Weights of a small mixture-of-experts language model, trained from scratch on English Wikipedia: vocabulary 10051.
Below are experts of layer 11 (counted from 0) of a mixture-of-experts language model. Rows are named router (the router's row for the expert), up (a neuron's input weights, with its number), down (a neuron's output weights, with its number) and show model dimensions 80-159. Each number is 50 + 10 x the weight over its row's rms, rounded and kept within 0 to 99.
Before each expert's rows: a language model's description of what the expert responds to. This comes from a sample of Wikipedia text that the model never trained on.

# expert 16
What it handles: Month names in dates. Month names and surrounding date tokens (day numbers, commas, On, In) in event dates, fixtures and biography infoboxes, like May 6, 2013.
router:34 57 61 65 68 55 36 53 53 65 61 47 41 44 48 54 45 55 63 40 48 27 53 64 41 50 30 43 45 35 60 49 55 68 37 56 53 42 39 62 48 54 45 47 52 67 38 46 44 75 59 53 35 59 52 60 48 69 59 39 58 53 53 58 62 43 62 41 54 59 64 51 53 41 36 61 46 48 54 39
up0:62 73 28 43 58 38 77 52 51 57 45 46 47 44 54 53 51 37 59 50 60 50 34 41 47 62 47 40 35 60 67 60 43 58 62 39 54 51 41 60 31 60 50 47 55 63 48 66 51 29 55 51 72 46 52 52 72 44 57 55 44 50 40 42 51 34 49 45 38 39 47 61 48 50 53 61 62 50 81 44
down0:64 32 37 33 61 45 55 49 60 45 42 53 45 25 67 47 60 38 58 50 50 53 48 39 52 62 50 49 36 43 51 61 52 47 41 57 67 69 54 51 51 36 41 61 42 43 26 74 55 54 64 50 48 58 44 62 50 52 66 49 57 51 62 50 63 52 33 34 40 57 72 53 38 48 51 53 47 52 65 50
up1:52 54 56 42 40 38 37 46 50 76 48 70 43 77 46 44 48 36 44 53 46 55 55 35 58 50 49 57 39 60 31 56 53 47 55 44 57 54 50 45 52 76 69 24 58 50 65 54 49 45 47 46 45 47 60 36 52 49 51 59 48 44 60 64 51 56 33 49 50 55 41 47 50 45 50 68 52 50 43 54
down1:63 36 55 47 43 47 48 23 33 45 44 55 57 56 44 51 54 46 36 54 44 60 64 44 37 43 41 53 43 68 55 50 53 45 47 49 64 64 59 53 41 52 43 58 50 47 65 60 58 50 48 59 32 47 58 55 48 35 42 55 46 49 40 50 55 47 52 46 49 27 56 66 50 44 69 45 40 38 47 53
up2:59 50 35 33 74 39 39 64 32 56 46 46 65 43 51 63 43 67 46 60 43 58 50 23 50 53 50 56 58 43 43 62 47 45 52 55 34 52 39 61 52 53 49 51 48 45 49 47 43 49 51 42 44 62 61 43 46 83 49 61 51 52 57 26 68 47 59 48 57 54 28 49 60 44 51 60 59 61 53 55
down2:64 51 48 49 53 47 45 51 54 50 56 47 50 53 42 64 49 57 56 42 31 50 57 32 51 48 57 59 37 68 62 67 50 52 42 47 50 58 29 45 54 56 50 39 50 51 52 54 52 52 54 38 57 53 46 61 47 38 51 45 51 65 50 42 51 56 56 46 29 60 49 56 54 46 49 52 60 47 41 45
up3:50 27 40 41 57 50 51 48 52 49 44 45 63 51 36 32 66 37 43 35 63 43 56 51 32 47 44 41 33 54 48 58 53 50 31 66 53 59 51 63 43 25 58 57 47 29 46 41 55 63 35 54 43 46 52 51 39 50 46 49 78 34 45 46 57 60 75 50 55 57 54 59 47 34 60 62 70 60 49 39
down3:60 37 60 51 68 50 36 34 55 43 48 41 37 31 63 63 45 47 40 41 44 54 56 40 58 62 52 29 43 53 37 26 52 59 62 46 66 57 47 63 49 56 49 55 49 55 37 47 56 50 48 59 54 69 55 44 84 56 54 49 52 43 48 30 49 51 50 72 53 53 35 46 40 59 55 65 60 51 50 44
up4:59 28 53 50 42 39 39 64 56 56 48 14 48 55 47 33 45 61 51 51 40 32 57 62 65 61 58 48 60 58 51 62 68 51 34 36 43 50 53 31 31 48 49 55 49 53 33 34 66 57 57 49 58 49 30 53 49 27 50 44 58 54 49 53 53 60 48 50 52 51 43 50 45 58 47 31 21 47 48 50
down4:38 57 48 52 55 51 56 57 45 53 38 45 52 54 37 50 25 37 42 52 45 48 56 55 36 47 38 46 63 74 44 57 35 68 46 48 56 40 23 53 49 52 81 53 39 45 60 49 49 50 64 36 51 81 42 38 42 57 45 43 56 66 53 48 51 59 54 50 61 49 52 53 51 51 48 49 39 47 47 59
up5:48 33 46 41 55 70 57 37 46 53 57 47 30 48 50 48 57 46 57 55 65 48 34 50 52 62 53 57 51 49 46 30 59 74 27 54 47 54 45 54 35 39 39 38 52 38 26 48 55 52 36 45 56 47 47 64 38 45 37 60 71 51 26 30 53 53 49 49 50 50 33 51 47 53 52 24 42 53 49 45
down5:46 48 70 50 53 49 36 36 77 32 52 73 57 47 53 45 45 75 49 42 48 51 55 46 50 59 50 42 55 48 44 49 49 51 50 51 43 62 50 36 47 60 74 46 55 47 69 51 53 47 65 56 50 57 38 57 54 70 48 50 70 51 51 65 49 49 61 55 49 66 44 48 47 58 56 55 54 63 57 54
up6:57 39 37 45 58 49 48 42 57 47 56 47 60 40 52 56 47 24 36 54 54 50 44 42 55 56 52 34 51 55 37 50 57 60 54 54 54 59 58 51 35 55 61 46 50 43 54 53 64 70 50 52 49 48 36 47 46 49 44 67 56 35 52 50 47 42 49 28 54 48 57 40 41 47 30 46 58 63 62 69
down6:42 67 37 45 56 48 71 50 49 42 62 45 39 48 47 49 45 66 47 39 51 62 53 59 48 42 32 53 45 56 47 47 44 49 37 49 38 45 25 66 34 43 45 51 41 60 49 55 31 43 51 37 58 48 38 39 39 52 52 42 62 55 50 50 51 51 72 58 38 48 52 79 49 56 46 52 46 61 56 47
up7:57 38 65 32 31 66 60 50 59 49 57 46 29 34 51 49 29 47 67 65 56 42 43 50 55 50 64 63 48 69 36 56 49 51 53 36 59 50 67 48 47 42 53 45 54 45 47 59 47 63 37 44 63 47 49 47 58 44 44 37 51 65 56 38 64 56 50 47 72 48 46 66 53 53 43 55 48 57 41 40
down7:62 34 40 47 61 42 28 29 53 51 50 56 58 38 57 56 33 60 46 33 60 65 53 47 50 50 73 44 44 48 58 56 37 67 26 50 52 39 29 62 26 63 73 33 51 45 44 42 67 65 60 60 57 56 56 48 50 45 44 60 49 23 22 58 67 42 48 65 53 51 38 53 45 60 53 47 51 53 49 52
up8:49 48 53 45 53 54 41 51 50 31 52 48 52 41 55 46 55 57 57 56 50 40 64 39 56 42 39 50 65 51 40 43 45 50 56 52 56 65 67 49 42 41 41 45 49 55 68 44 60 57 49 51 52 30 45 44 53 51 51 44 60 50 42 54 45 75 48 46 36 47 56 64 49 50 55 42 59 70 52 21
down8:49 47 51 52 53 43 67 56 36 68 54 38 65 61 32 43 52 53 45 57 49 54 34 47 38 61 48 75 39 54 38 30 65 44 35 51 47 40 48 47 50 67 76 52 59 59 47 58 59 51 46 46 48 40 47 52 34 20 68 57 39 55 51 50 74 37 52 32 52 53 35 56 51 56 58 44 48 35 46 51
up9:55 55 35 53 56 49 49 54 59 55 65 59 40 53 60 48 31 20 53 51 53 56 46 56 41 52 46 30 43 51 45 56 44 55 66 49 47 44 41 58 52 51 52 50 57 57 54 54 54 51 59 66 54 41 47 43 41 54 59 52 63 41 40 74 62 57 32 65 57 40 49 56 53 46 51 50 78 53 57 54
down9:43 54 42 55 36 45 39 46 43 44 49 50 49 40 55 44 63 49 65 58 43 47 48 32 50 48 57 46 33 36 54 66 45 51 61 19 81 51 62 57 46 52 43 51 55 55 61 51 52 59 53 46 47 48 55 42 54 40 48 57 50 52 37 34 31 31 57 57 45 26 44 48 58 50 51 61 52 50 50 43
up10:46 47 53 36 60 55 43 53 52 53 26 58 50 53 44 51 54 50 42 52 45 60 52 49 54 46 47 39 50 51 49 66 52 39 56 43 46 54 43 39 55 50 63 48 54 50 33 38 51 47 43 51 29 50 61 56 52 49 49 38 41 38 36 52 53 46 65 43 53 37 21 62 49 46 46 66 45 61 40 54
down10:59 38 67 65 51 43 39 55 56 40 42 37 57 27 70 49 50 38 58 49 55 46 51 59 60 47 50 52 53 54 53 49 28 74 56 69 45 42 50 53 59 43 49 46 58 52 48 48 61 50 56 53 49 71 51 32 46 41 48 79 64 38 44 41 57 71 46 47 67 50 43 40 51 56 45 52 44 51 50 39
up11:57 51 40 49 43 72 52 57 71 50 37 50 54 50 50 49 53 53 50 58 57 50 44 63 54 40 56 61 62 54 50 43 52 39 41 46 49 49 69 36 49 42 70 54 50 28 58 49 44 38 42 67 66 45 51 68 47 60 52 57 50 47 56 48 41 50 50 54 35 57 52 57 49 44 51 47 43 51 23 33
down11:63 59 30 28 46 67 36 58 58 46 42 38 56 59 39 41 41 66 53 53 42 46 45 38 60 54 48 48 50 48 34 45 56 50 43 51 47 50 71 35 46 42 39 54 52 41 58 38 45 35 52 29 60 57 50 51 35 31 45 79 34 49 59 50 54 52 62 49 58 54 50 77 64 36 58 52 52 39 29 62
up12:48 36 44 54 60 66 55 41 65 41 49 69 46 56 49 32 66 49 51 57 52 50 52 63 74 62 53 63 76 61 48 49 52 35 53 55 53 50 51 52 55 39 48 35 54 39 41 45 62 78 39 54 48 70 56 48 51 76 53 43 53 52 62 38 48 66 62 39 45 48 46 56 58 49 48 63 21 64 25 51
down12:34 48 81 45 55 49 33 52 50 42 54 51 50 39 50 47 48 49 54 47 46 51 38 52 49 53 64 40 30 47 51 50 54 67 35 50 48 35 40 50 59 40 37 61 35 42 55 46 62 52 63 57 69 42 51 53 59 57 46 57 59 63 51 51 38 48 48 39 41 75 42 41 45 51 47 53 79 46 72 48
up13:45 46 52 47 63 67 45 48 54 49 46 57 38 60 54 53 58 53 34 33 62 46 51 48 42 38 50 59 55 42 45 56 43 50 51 51 48 46 52 55 41 68 53 37 40 50 64 50 47 54 53 54 64 55 30 49 57 60 51 46 49 53 71 79 46 49 49 34 42 41 33 48 61 44 63 53 48 49 53 26
down13:46 57 50 44 18 49 75 40 37 50 59 53 58 43 31 46 51 49 54 55 50 51 51 50 45 48 51 42 47 51 32 57 49 50 60 49 68 61 54 50 54 56 51 42 50 47 63 49 50 49 22 40 50 49 58 50 53 51 55 59 71 54 48 60 22 44 54 51 43 37 55 34 49 56 46 64 60 36 53 36

# expert 18
What it handles: Prefixes and table numbers. Word-initial prefixes like re-, un-, dis-, in-, plus pipes, dashes and digits in score and vote tables, e.g. re-elected, inexperienced.
router:52 49 47 62 41 59 54 59 57 54 61 39 50 43 73 38 31 59 39 45 45 32 47 50 41 42 64 57 54 37 46 57 57 55 44 64 75 57 50 63 56 46 49 49 33 48 53 62 60 54 46 30 56 71 56 64 63 47 40 54 41 42 55 70 39 28 41 43 46 52 54 50 57 42 36 60 59 29 56 43
up0:50 47 51 45 64 47 50 54 65 66 56 63 49 63 55 63 50 65 34 52 69 27 49 52 51 49 33 69 53 52 56 50 51 49 36 49 52 54 44 46 54 50 54 39 58 56 48 48 52 44 47 35 48 44 53 51 54 59 42 40 35 64 51 64 35 35 49 53 71 56 41 54 54 49 67 49 38 51 33 38
down0:29 50 53 61 45 54 77 42 58 53 42 59 69 49 47 49 42 36 54 49 44 25 50 45 45 42 55 57 46 63 51 44 54 46 39 49 33 58 64 49 48 49 57 64 46 46 42 56 47 46 52 46 35 29 52 50 45 50 47 40 44 55 64 39 60 50 52 45 52 49 31 53 49 60 42 21 41 40 54 56
up1:44 56 56 41 45 30 57 51 50 49 58 57 47 45 56 46 58 69 53 45 57 60 41 62 52 61 69 58 48 50 54 52 50 48 43 50 59 37 33 42 56 63 41 57 45 42 49 66 33 51 50 41 48 51 51 19 57 50 52 51 35 47 60 67 46 41 40 54 41 46 58 52 50 41 50 47 49 57 66 47
down1:52 56 53 16 50 39 57 47 40 42 39 47 49 39 50 59 82 61 65 53 82 49 58 53 46 54 54 33 39 46 57 41 36 60 46 54 54 61 37 46 51 56 64 55 69 40 50 39 48 47 57 42 54 41 54 53 40 55 35 33 48 49 42 52 48 57 53 55 61 42 49 53 50 46 84 49 40 47 42 25
up2:44 65 41 66 58 63 33 80 66 39 61 82 43 44 48 62 50 56 60 48 55 47 55 70 21 41 51 50 49 43 48 39 50 43 37 47 50 58 46 43 46 57 34 48 52 53 39 59 35 60 48 67 37 65 47 58 47 53 54 51 50 76 55 50 26 68 42 48 61 51 48 59 50 49 55 59 44 51 59 48
down2:43 52 54 52 50 46 50 49 50 54 45 60 46 28 47 40 47 43 46 48 54 50 47 38 66 58 33 64 35 62 71 41 67 51 57 50 51 56 47 53 55 47 41 48 42 38 49 32 41 32 54 50 57 45 51 75 58 43 48 51 37 56 47 49 74 50 44 42 76 46 54 49 45 51 55 56 40 52 62 48
up3:51 44 41 44 54 57 68 55 34 45 33 50 40 61 59 43 50 73 46 37 71 35 31 50 63 56 67 46 48 38 54 46 46 22 54 47 56 47 67 55 35 60 41 48 51 45 59 40 60 51 57 55 53 51 56 55 55 51 55 39 40 55 55 57 66 41 50 40 67 32 50 67 63 61 55 51 50 42 45 42
down3:59 64 48 47 44 27 74 40 53 52 51 50 62 54 46 36 53 31 37 53 58 34 60 50 46 67 52 58 51 58 60 52 59 45 50 40 45 54 67 43 33 44 54 50 50 53 59 51 58 62 63 54 36 39 47 48 56 41 63 70 41 51 51 31 52 47 62 72 27 57 57 56 41 50 43 69 49 41 43 58
up4:32 40 39 52 44 56 48 44 34 39 47 50 61 53 39 50 47 47 63 49 57 63 46 50 60 68 84 47 49 57 48 50 51 51 35 57 59 53 53 55 61 54 39 48 49 41 32 58 55 63 49 62 52 49 14 52 52 49 53 47 65 54 49 35 60 43 45 43 42 58 50 57 55 42 51 64 56 65 64 36
down4:35 42 36 76 49 46 53 53 46 54 40 48 49 54 47 48 50 34 51 46 29 51 43 54 55 55 62 59 74 48 67 57 70 42 52 63 34 45 63 42 32 42 51 43 39 36 61 68 40 51 48 57 42 45 50 50 55 52 50 43 46 54 51 49 45 51 55 59 63 53 51 51 49 65 51 43 67 41 58 38
up5:70 56 54 60 47 48 51 42 52 47 48 64 59 46 62 50 67 50 54 47 59 53 60 47 45 33 51 49 54 48 63 45 42 47 51 25 47 51 38 50 46 39 48 53 70 58 36 48 59 62 48 44 64 45 52 52 50 48 59 52 65 45 49 61 41 46 46 55 51 47 66 57 52 40 46 42 49 49 44 46
down5:62 51 52 55 47 49 50 56 56 44 48 58 50 63 53 51 49 45 44 53 40 56 51 45 54 44 62 56 50 50 45 52 34 48 52 53 49 57 53 50 39 40 53 41 54 57 55 67 34 48 46 74 28 66 45 52 29 55 52 49 51 47 56 26 41 39 49 56 47 69 55 51 29 50 50 55 48 67 69 43
up6:53 56 59 65 38 38 56 49 66 42 50 49 32 39 42 45 63 60 55 48 83 53 53 55 58 35 58 52 52 47 51 42 51 46 57 66 60 52 61 51 61 59 49 65 43 51 52 48 73 56 34 62 64 45 51 71 38 63 45 42 42 40 53 51 42 64 49 47 47 53 51 55 48 44 57 62 60 47 58 33
down6:49 45 68 65 18 44 37 44 45 50 58 44 52 51 56 42 40 58 66 59 57 34 47 50 59 40 49 57 55 45 51 47 38 37 69 71 54 32 49 49 65 45 53 52 51 45 61 56 68 40 45 36 58 36 40 62 70 48 40 74 53 50 48 58 50 54 40 55 39 65 63 40 37 47 53 59 68 45 69 54
up7:40 51 47 50 57 38 44 54 52 37 46 44 66 56 32 42 49 66 61 50 54 54 31 45 39 63 47 42 49 46 19 51 52 53 50 20 51 79 46 40 54 41 49 55 53 51 54 41 42 38 49 51 55 38 58 58 56 53 34 42 42 49 52 33 60 50 59 41 44 43 47 56 50 43 28 49 52 51 45 47
down7:40 66 67 43 51 53 51 49 37 50 58 49 47 60 21 30 45 48 52 49 44 33 50 54 24 49 76 57 31 49 44 45 53 60 38 55 57 46 31 65 50 75 28 38 55 51 49 57 53 50 58 59 54 43 50 61 50 68 49 45 36 54 44 57 58 55 52 42 59 65 43 49 57 50 46 52 56 52 50 76
up8:48 61 52 65 80 47 55 40 47 51 58 55 57 50 72 47 70 72 47 44 68 62 62 63 56 42 52 52 45 31 48 47 50 56 48 61 61 47 66 47 53 50 52 70 64 68 71 49 45 49 61 51 52 32 60 50 29 38 44 53 55 53 56 47 46 45 29 54 36 40 33 48 43 41 50 48 46 51 54 46
down8:50 29 34 68 49 38 37 60 42 38 60 54 45 39 50 49 39 77 53 70 64 49 52 44 36 48 46 63 46 58 52 38 51 50 56 61 53 48 51 46 46 57 64 48 51 65 62 62 46 58 46 49 52 62 47 38 45 47 50 45 36 46 54 56 34 43 59 44 55 51 52 47 67 41 60 59 40 32 48 58
up9:62 50 41 39 56 31 51 37 24 49 43 43 48 37 56 63 55 45 58 41 59 67 21 51 52 46 57 49 63 39 53 47 54 33 47 50 52 51 61 51 38 54 46 49 56 50 47 58 53 51 49 48 48 50 44 34 49 42 48 26 49 51 47 46 52 49 45 47 57 53 58 48 52 40 50 41 42 53 66 41
down9:52 45 69 42 52 50 75 55 46 51 28 64 55 33 47 36 43 50 47 54 58 52 43 70 54 55 61 46 62 37 49 51 33 46 56 46 45 31 40 57 43 52 43 45 54 48 45 35 56 51 57 38 50 49 43 52 52 29 46 52 38 18 39 45 42 61 62 49 64 46 56 52 51 60 50 54 48 46 76 59
up10:58 41 49 55 34 58 49 36 49 42 48 47 46 59 50 22 64 41 67 61 46 77 38 42 58 74 65 47 38 52 52 52 53 47 60 63 34 52 45 44 46 52 59 43 54 44 59 59 47 62 34 55 47 47 49 50 33 45 39 44 50 45 47 44 49 27 62 49 70 54 44 50 49 47 58 57 55 53 47 67
down10:42 52 26 46 63 54 44 66 42 52 49 56 45 50 61 53 65 33 38 44 39 41 53 66 43 45 34 50 57 50 52 58 43 55 28 37 63 58 51 48 49 56 40 44 46 49 38 35 64 57 48 53 43 63 58 50 65 46 25 57 45 49 56 50 57 52 47 41 44 52 61 47 45 58 43 62 40 50 59 72
up11:47 71 62 39 56 65 51 60 47 48 50 37 56 39 43 50 53 78 45 52 70 67 59 43 52 56 49 46 41 56 54 34 53 53 59 60 58 48 50 54 47 53 51 65 56 57 36 38 46 50 52 78 35 46 54 57 50 55 41 43 65 36 40 50 31 70 53 49 55 57 79 61 50 53 52 52 24 64 38 54
down11:45 38 57 43 56 34 30 55 48 56 68 47 50 46 47 58 51 63 42 50 39 64 46 63 49 53 35 51 46 51 58 39 42 52 42 45 60 56 41 28 62 34 42 49 51 50 34 54 59 48 52 41 50 42 52 48 61 42 55 51 49 63 52 48 20 56 55 52 63 72 44 43 58 32 32 46 54 54 63 43
up12:54 50 41 40 69 51 46 68 49 58 42 39 54 40 45 46 43 55 49 49 53 38 52 50 46 71 54 53 46 32 40 50 42 52 65 48 37 56 36 38 41 44 71 76 50 50 54 35 43 54 41 70 48 55 27 58 64 75 55 54 56 51 50 52 67 40 53 47 38 50 63 43 64 59 57 50 29 51 25 63
down12:68 39 47 51 46 43 65 45 71 30 62 46 51 70 52 51 43 33 53 62 49 66 33 64 60 57 43 49 51 51 50 53 30 46 45 60 50 51 61 54 53 54 50 49 46 39 43 42 56 52 42 51 54 42 47 49 63 53 53 50 59 60 47 50 46 42 38 32 49 49 51 50 41 75 50 46 58 39 45 70
up13:50 55 77 46 55 48 45 44 43 33 49 60 64 53 44 25 50 48 61 45 49 44 52 55 46 56 67 52 63 50 58 42 47 49 52 51 44 38 40 39 41 47 38 42 56 72 51 46 61 49 48 36 25 48 51 43 30 49 57 46 49 37 58 42 51 62 60 44 37 58 24 68 50 50 61 52 80 36 27 46
down13:36 64 67 38 27 43 52 53 48 48 40 41 52 58 40 37 71 49 52 81 63 38 65 49 51 41 52 70 52 54 50 38 62 39 56 46 45 54 43 42 55 43 32 44 56 41 51 53 44 53 51 75 22 51 49 51 48 65 50 42 37 50 50 42 53 50 41 58 50 39 59 49 24 51 56 55 57 40 42 51

# expert 24
What it handles: Clause-joining punctuation. Commas, semicolons, dashes and conjunctions ending a clause before the next one, e.g. comma before noting, but, while, although.
router:32 52 32 52 49 59 60 60 60 45 52 42 55 57 45 29 46 41 54 74 40 58 61 47 53 51 33 41 50 57 50 53 41 53 74 46 53 65 31 53 62 64 58 42 36 37 48 45 48 56 51 45 41 35 38 33 48 62 58 54 47 59 70 61 53 44 51 59 40 44 30 48 43 42 56 60 57 56 67 47
up0:49 38 38 39 50 55 50 68 44 64 62 36 47 55 56 33 51 53 76 51 50 62 64 36 62 50 62 53 46 47 50 47 67 39 61 42 59 45 53 43 56 43 37 41 45 49 29 50 44 57 42 63 34 46 48 56 33 41 54 35 48 43 62 61 59 57 46 49 30 27 54 43 43 48 54 45 51 62 64 74
down0:55 57 59 36 56 35 67 41 52 49 43 50 48 57 42 55 49 55 49 59 31 54 46 57 36 43 33 55 50 52 54 52 43 50 53 53 51 52 52 46 57 64 37 77 52 53 51 49 44 44 48 46 51 49 43 47 46 50 60 63 51 72 23 39 44 52 49 37 51 64 50 41 65 49 52 37 40 43 37 35
up1:54 52 56 15 53 53 60 53 29 48 45 70 39 26 50 63 45 53 41 40 39 61 58 27 38 50 49 36 39 44 56 50 42 36 51 62 41 57 66 59 36 48 42 61 49 47 50 43 59 49 52 45 60 41 45 52 50 66 43 28 19 40 47 48 52 59 47 60 46 47 60 61 78 53 66 64 32 56 67 54
down1:48 49 65 74 47 44 37 48 57 39 49 52 65 52 51 49 50 44 46 51 43 36 38 58 54 40 63 39 58 26 37 53 44 54 51 37 36 45 44 53 61 46 57 34 67 46 56 57 46 39 19 49 56 49 49 66 61 48 57 21 65 52 48 57 49 45 46 39 87 67 63 54 36 48 43 71 53 55 53 50
up2:48 62 62 56 42 49 55 35 51 34 51 47 60 52 45 81 49 52 53 45 50 44 52 24 54 46 59 55 47 45 36 49 52 42 64 35 48 61 48 64 39 44 43 51 60 58 38 55 59 52 55 63 67 57 32 58 66 67 42 49 48 50 54 36 31 65 52 51 64 42 58 53 52 46 45 39 66 48 53 50
down2:45 51 49 38 38 29 74 51 37 45 70 47 58 54 50 46 45 27 42 50 34 52 39 54 61 55 30 50 53 50 54 47 61 57 43 39 49 42 47 51 46 59 52 49 47 45 50 50 41 47 40 50 69 57 43 51 65 50 27 58 47 53 62 53 27 54 43 38 36 37 68 30 52 50 56 57 50 54 50 57
up3:54 43 64 44 51 65 53 56 66 51 31 52 51 33 40 50 49 40 52 50 50 40 42 39 49 72 65 64 41 45 59 40 39 62 23 62 55 60 49 65 50 53 51 30 37 33 53 49 66 40 46 35 65 45 47 54 56 52 53 51 67 40 65 48 41 46 62 50 68 47 37 54 56 38 47 57 54 43 27 52
down3:51 46 51 53 51 63 37 36 57 47 27 52 41 41 60 56 44 43 50 50 64 31 57 46 51 53 49 36 56 56 56 76 52 52 59 64 43 50 48 47 47 45 54 48 39 38 52 65 76 50 45 49 43 37 48 64 62 25 53 50 53 68 51 54 44 50 57 56 64 25 54 73 42 31 61 56 41 49 47 50
up4:39 52 39 52 45 48 53 45 35 48 65 35 55 58 45 54 46 58 46 40 50 53 66 54 44 43 30 60 60 51 29 39 43 45 53 38 37 49 37 47 41 53 70 55 53 60 51 35 47 44 50 54 60 47 50 49 51 52 48 62 72 47 57 49 50 25 54 45 46 50 53 47 56 57 31 68 59 54 69 66
down4:53 50 66 33 49 49 42 62 62 49 48 54 47 34 45 49 47 47 44 52 07 57 41 31 56 47 70 40 49 52 66 39 55 55 49 39 51 67 56 47 50 51 27 34 54 43 46 64 41 63 49 39 39 59 45 57 48 48 55 35 52 63 54 64 36 49 54 57 45 50 57 40 53 51 78 54 49 60 49 51
up5:46 41 51 63 49 56 52 68 46 59 49 48 61 50 62 44 46 46 53 53 60 56 62 48 64 32 61 25 51 45 43 59 42 43 44 57 46 42 63 56 62 67 30 62 50 62 50 12 48 43 56 40 61 46 36 32 37 40 56 50 40 57 57 34 67 22 60 35 47 54 57 51 48 55 57 51 37 60 36 36
down5:73 50 49 60 49 50 49 54 44 51 46 47 52 46 57 55 43 49 36 38 49 58 48 32 53 40 43 51 54 45 42 48 64 45 61 44 59 41 47 52 66 58 60 59 59 38 66 48 57 55 50 34 65 38 54 80 55 57 65 44 30 55 42 60 39 32 48 50 53 59 78 47 58 50 54 38 40 76 59 59
up6:60 30 46 50 42 44 61 55 52 67 59 45 46 36 51 49 48 70 30 46 35 45 48 41 52 49 63 77 40 51 59 66 49 48 34 58 47 51 62 71 39 43 36 49 53 66 51 51 43 46 56 49 46 49 48 65 50 53 33 35 45 43 28 42 45 53 56 46 13 54 39 51 52 56 32 49 41 52 32 69
down6:41 72 63 28 69 51 44 48 43 41 46 44 57 50 42 67 55 58 61 53 63 43 43 57 50 65 55 39 50 36 47 56 45 61 52 45 47 51 46 37 50 42 56 44 57 45 35 56 42 48 49 51 37 20 34 25 51 41 63 47 70 72 73 49 62 46 35 50 47 47 56 39 49 46 43 62 51 38 42 43
up7:45 50 49 47 51 56 44 40 52 63 41 46 50 53 55 49 65 53 55 39 57 44 52 45 46 51 41 56 48 51 50 63 56 56 51 50 49 32 59 31 38 51 51 45 48 38 50 50 50 53 73 58 58 72 49 53 61 61 58 61 63 41 65 54 41 59 48 30 51 60 55 50 45 60 59 48 50 44 50 36
down7:47 53 64 43 63 52 57 55 50 46 41 39 48 40 46 57 24 50 54 44 61 44 51 42 49 45 53 68 65 64 45 43 53 52 51 62 50 57 58 45 48 51 50 48 65 49 63 46 40 54 31 34 58 49 58 46 45 52 48 36 30 69 37 32 51 58 66 60 51 47 49 54 47 46 61 53 47 46 49 50
up8:40 51 40 33 35 46 49 53 62 54 37 37 46 41 54 50 39 58 36 46 61 40 72 57 86 56 27 40 47 57 61 54 54 48 55 39 60 58 46 49 40 53 50 54 51 51 61 36 36 48 51 46 46 79 57 69 54 53 52 59 52 44 44 57 61 48 57 60 31 56 48 50 52 38 43 46 50 47 51 50
down8:53 42 49 74 50 41 43 46 54 45 48 51 49 67 41 52 54 50 49 48 55 55 50 56 43 38 37 52 44 50 53 60 66 57 59 41 61 51 52 49 45 51 50 50 52 50 47 63 50 38 71 54 41 60 47 41 48 51 50 26 59 47 62 65 37 56 47 44 51 48 50 36 48 55 58 78 40 45 48 35
up9:45 43 53 51 37 49 53 45 46 30 56 65 48 42 40 43 50 49 56 53 53 50 35 64 38 39 48 56 38 55 49 49 53 43 57 33 52 61 49 49 46 56 51 51 58 60 43 09 51 50 58 47 42 46 66 39 57 45 52 54 49 50 58 51 54 57 51 45 37 48 60 36 52 27 61 36 56 67 55 52
down9:34 53 43 55 50 51 54 50 83 34 46 49 24 58 42 56 52 43 58 53 16 41 79 45 46 49 45 54 38 50 36 42 54 34 49 40 44 63 51 44 59 52 36 47 52 46 33 53 52 46 69 69 50 57 54 43 53 63 51 55 38 47 43 47 50 38 51 49 57 47 49 49 47 35 44 47 38 49 51 49
up10:45 30 44 53 52 52 43 47 79 62 52 65 50 51 52 53 59 51 44 50 52 42 46 57 64 51 40 32 39 50 39 50 51 53 44 45 48 52 54 48 48 63 44 40 61 43 49 38 29 46 61 57 46 51 63 60 47 56 53 54 31 45 39 42 48 77 71 43 50 44 55 54 40 44 48 51 52 59 49 61
down10:36 47 48 54 40 37 58 39 46 53 37 75 52 38 51 57 27 45 58 66 50 59 63 46 55 39 33 69 45 36 57 40 61 39 46 52 66 48 55 45 63 44 73 44 60 49 53 52 56 38 48 67 45 55 51 38 40 52 47 50 44 39 47 47 34 57 65 40 48 32 78 48 48 43 65 49 53 39 54 09
up11:42 57 24 58 62 48 51 54 26 56 48 50 50 49 48 31 38 47 70 52 53 49 52 62 34 51 37 46 56 55 58 73 62 45 69 37 44 50 44 56 28 41 42 49 42 51 44 56 43 50 56 61 66 41 41 50 45 85 61 54 64 47 45 51 52 44 56 55 49 35 44 44 40 56 44 47 48 47 66 44
down11:30 48 66 59 49 51 57 52 68 47 53 54 48 40 64 51 60 50 47 51 08 47 38 53 57 49 58 49 56 52 49 55 61 47 54 66 41 52 54 39 56 57 53 45 71 45 50 35 62 52 54 47 31 50 39 71 47 49 59 50 55 51 52 51 76 40 48 50 49 54 48 52 42 37 38 52 52 46 50 59
up12:54 48 51 60 60 52 61 34 67 36 67 50 49 52 47 50 48 40 50 64 52 51 39 53 51 54 68 44 47 47 29 49 56 42 54 70 50 54 49 29 55 32 47 59 48 63 45 45 63 35 47 17 47 43 55 42 47 49 35 27 43 56 52 49 47 43 57 38 48 41 34 50 50 58 32 51 57 64 48 57
down12:43 54 83 53 46 35 49 54 64 57 75 36 50 50 36 47 45 52 50 43 51 47 42 47 67 52 44 60 44 57 27 86 33 52 57 55 50 46 52 57 53 65 38 48 52 56 48 51 42 32 40 38 47 38 68 52 57 48 50 53 48 54 46 59 64 51 54 55 38 42 47 67 48 55 50 70 52 51 32 38
up13:52 36 53 45 35 54 44 53 63 33 36 48 58 52 56 67 69 53 45 56 48 55 54 53 50 49 55 44 15 57 56 42 49 62 52 34 63 57 38 50 48 40 51 51 42 45 46 75 56 46 58 46 66 47 45 48 46 57 46 47 44 34 57 38 49 46 42 40 45 51 50 72 41 59 40 45 48 55 77 51
down13:63 40 45 61 61 53 34 53 48 61 74 40 62 52 46 50 42 52 63 46 50 75 55 48 51 63 52 57 71 61 51 43 46 34 76 52 80 51 62 45 40 55 65 48 58 60 54 48 30 50 63 48 37 61 48 43 43 47 52 51 49 49 48 61 51 55 63 43 40 54 50 44 36 39 46 49 46 42 40 54